Weights of a small mixture-of-experts language model, trained from scratch on English Wikipedia: width 320, 27.9M parameters.
Below are experts of layer 6 (counted from 0) of a mixture-of-experts language model. Rows are named router (the router's row for the expert) and show model dimensions 256-319. Each number is 128 + 32 x the weight over its row's rms, rounded and kept within 0 to 255. Numbers have three digits each.
After each expert's rows: a language model's description of what the expert responds to. This comes from a sample of Wikipedia text that the model never trained on.

# expert 4
router:134156114109131101225167170109092102083117090037154112058127116095080088129060130111139177118120107130150155131084131100138113152106087156072104124092147149107169167106087166136188150158151206
Table and layout markup. Table pipes, spaces, line breaks, section == markers and opening parentheses in wiki tables, lists and headings, often before numbers.

# expert 15
router:121067144131110097146189142097214114017156084059140140104132119188102158092157084117099120141116144181204097095078121181160108104140140132107097113168115105182121136172100116075150082135075164
Word-initial capital pieces. First pieces of words, often capitalized name starts or prefixes after the, of or a hyphen, e.g. Re-stored, O-romo, re-ciprocal.

# expert 11
router:083120184146119094112169210151095109131184202167088176129180124159095175220089148080106118135187159114128141073094139119112084153167163082160135111126146192096112088125147116106100148109106165
Units and sports terms. Degree, minute and second marks in coordinates, percent signs and km, and sports words like season, football, place, Summer Olympics.

# expert 9
router:070161125099104102094204199096165095106163132152139153151112098088090109143127148089173120133092103126162093131121132130111151077117170122102102129188139130155118128136114087069176177155130186
Plural and noun endings. Plural -s and similar word endings, plus common nouns like people, government, school, and capital letters N, S, M.

# expert 13
router:116117140099170095201110056081144113092096132072128157130122136139097105118169155122087144070140113110104112080123135161119101116104159152094115122211153126169135148155078070094168092107114118
Punctuation and function words. Commas, periods, and, or, that, was, had and similar connectives or auxiliaries that link clauses in running prose.

# expert 8
router:076147177157165099153090170102177127109164149132108124157122102143179226157097179133100125077131111095163152122138134144120147153109089137109130130153085169140133236172076092119109108138095143
Physical object nouns. Concrete nouns and word pieces in technical or species descriptions, such as back, pink, car, engine, km, semi-, -idae.

# expert 6
router:159203099112113147115146155094091116089044130143129171169152103108116099125122157150116118117115098187145133203120198151127160106147143171128107154087199122145146099116155153138195061130134158
Name and title starts. First word or capital piece of names and titles in quotes or tables, such as song titles, film names, Richard, You, GBR.

# expert 10
router:133159164109146134170134147176050064162068215196124183161145143101049121125090160163178115050187077155106097081132184130125145131089127182117086159096172138151149113084170128136125108155125173
Inner pieces of names. Middle and end pieces of foreign or rare proper names and words, such as -ly- in Chelyabinsk, -ford, -ley, -ka.

# expert 12
router:167112122131089104198089146116117117118126134074124159094137100128126109114134148162113105143155128098111081120092185143153105152184112157119155140072124095179113106093100133146127070150083162
Spaces and joining punctuation. Spaces, apostrophes, dashes and slashes in tables and citations, plus starts of surnames and particles like de, non, inter, out.

# expert 7
router:079150106137154105139091106118122086093087141089091147093114080135156101191083129100103096095162152165128088149115113150130108107125128118121118113128154092179147200093143179117130093154175151
Digit starting a number. First digit of a number after a space or parenthesis, such as 2006, 1915 and 16s, plus some word-initial pieces like Album.

# expert 1
router:112104182141098119142082160170093133130167144139080117083127148123117175119099131122122142107123079127171147082137166131152096103115133122128149141099094076133156147099152153181089143097116181
Word-final name pieces. Short vowel and suffix pieces ending proper nouns and taxon names, e.g. Moden-a, Plant-ae, -ville, -ensis, Russian, Italian.

# expert 3
router:118162134085161128255171160109099139081092133084126141134134114095109124145094156093104148126202068167126125159128153120180103120152132167117127162074109114150144125130136145113126109099180135
Digits in numbers. Single digits inside years, coordinates, vote counts and list numbers, plus line breaks ending table rows, e.g. 199-7, 61.42-1.

# expert 2
router:100132136132109078122140138144225145123121153166097126100114101097143135115125160140147127123129086156139187097108095203089154132192086167108159190110125107132199125096075145076094108104118106
Institution and role nouns. Common nouns and noun-ending pieces for institutions, roles and places, such as University, film, government, judge, Director, -ation.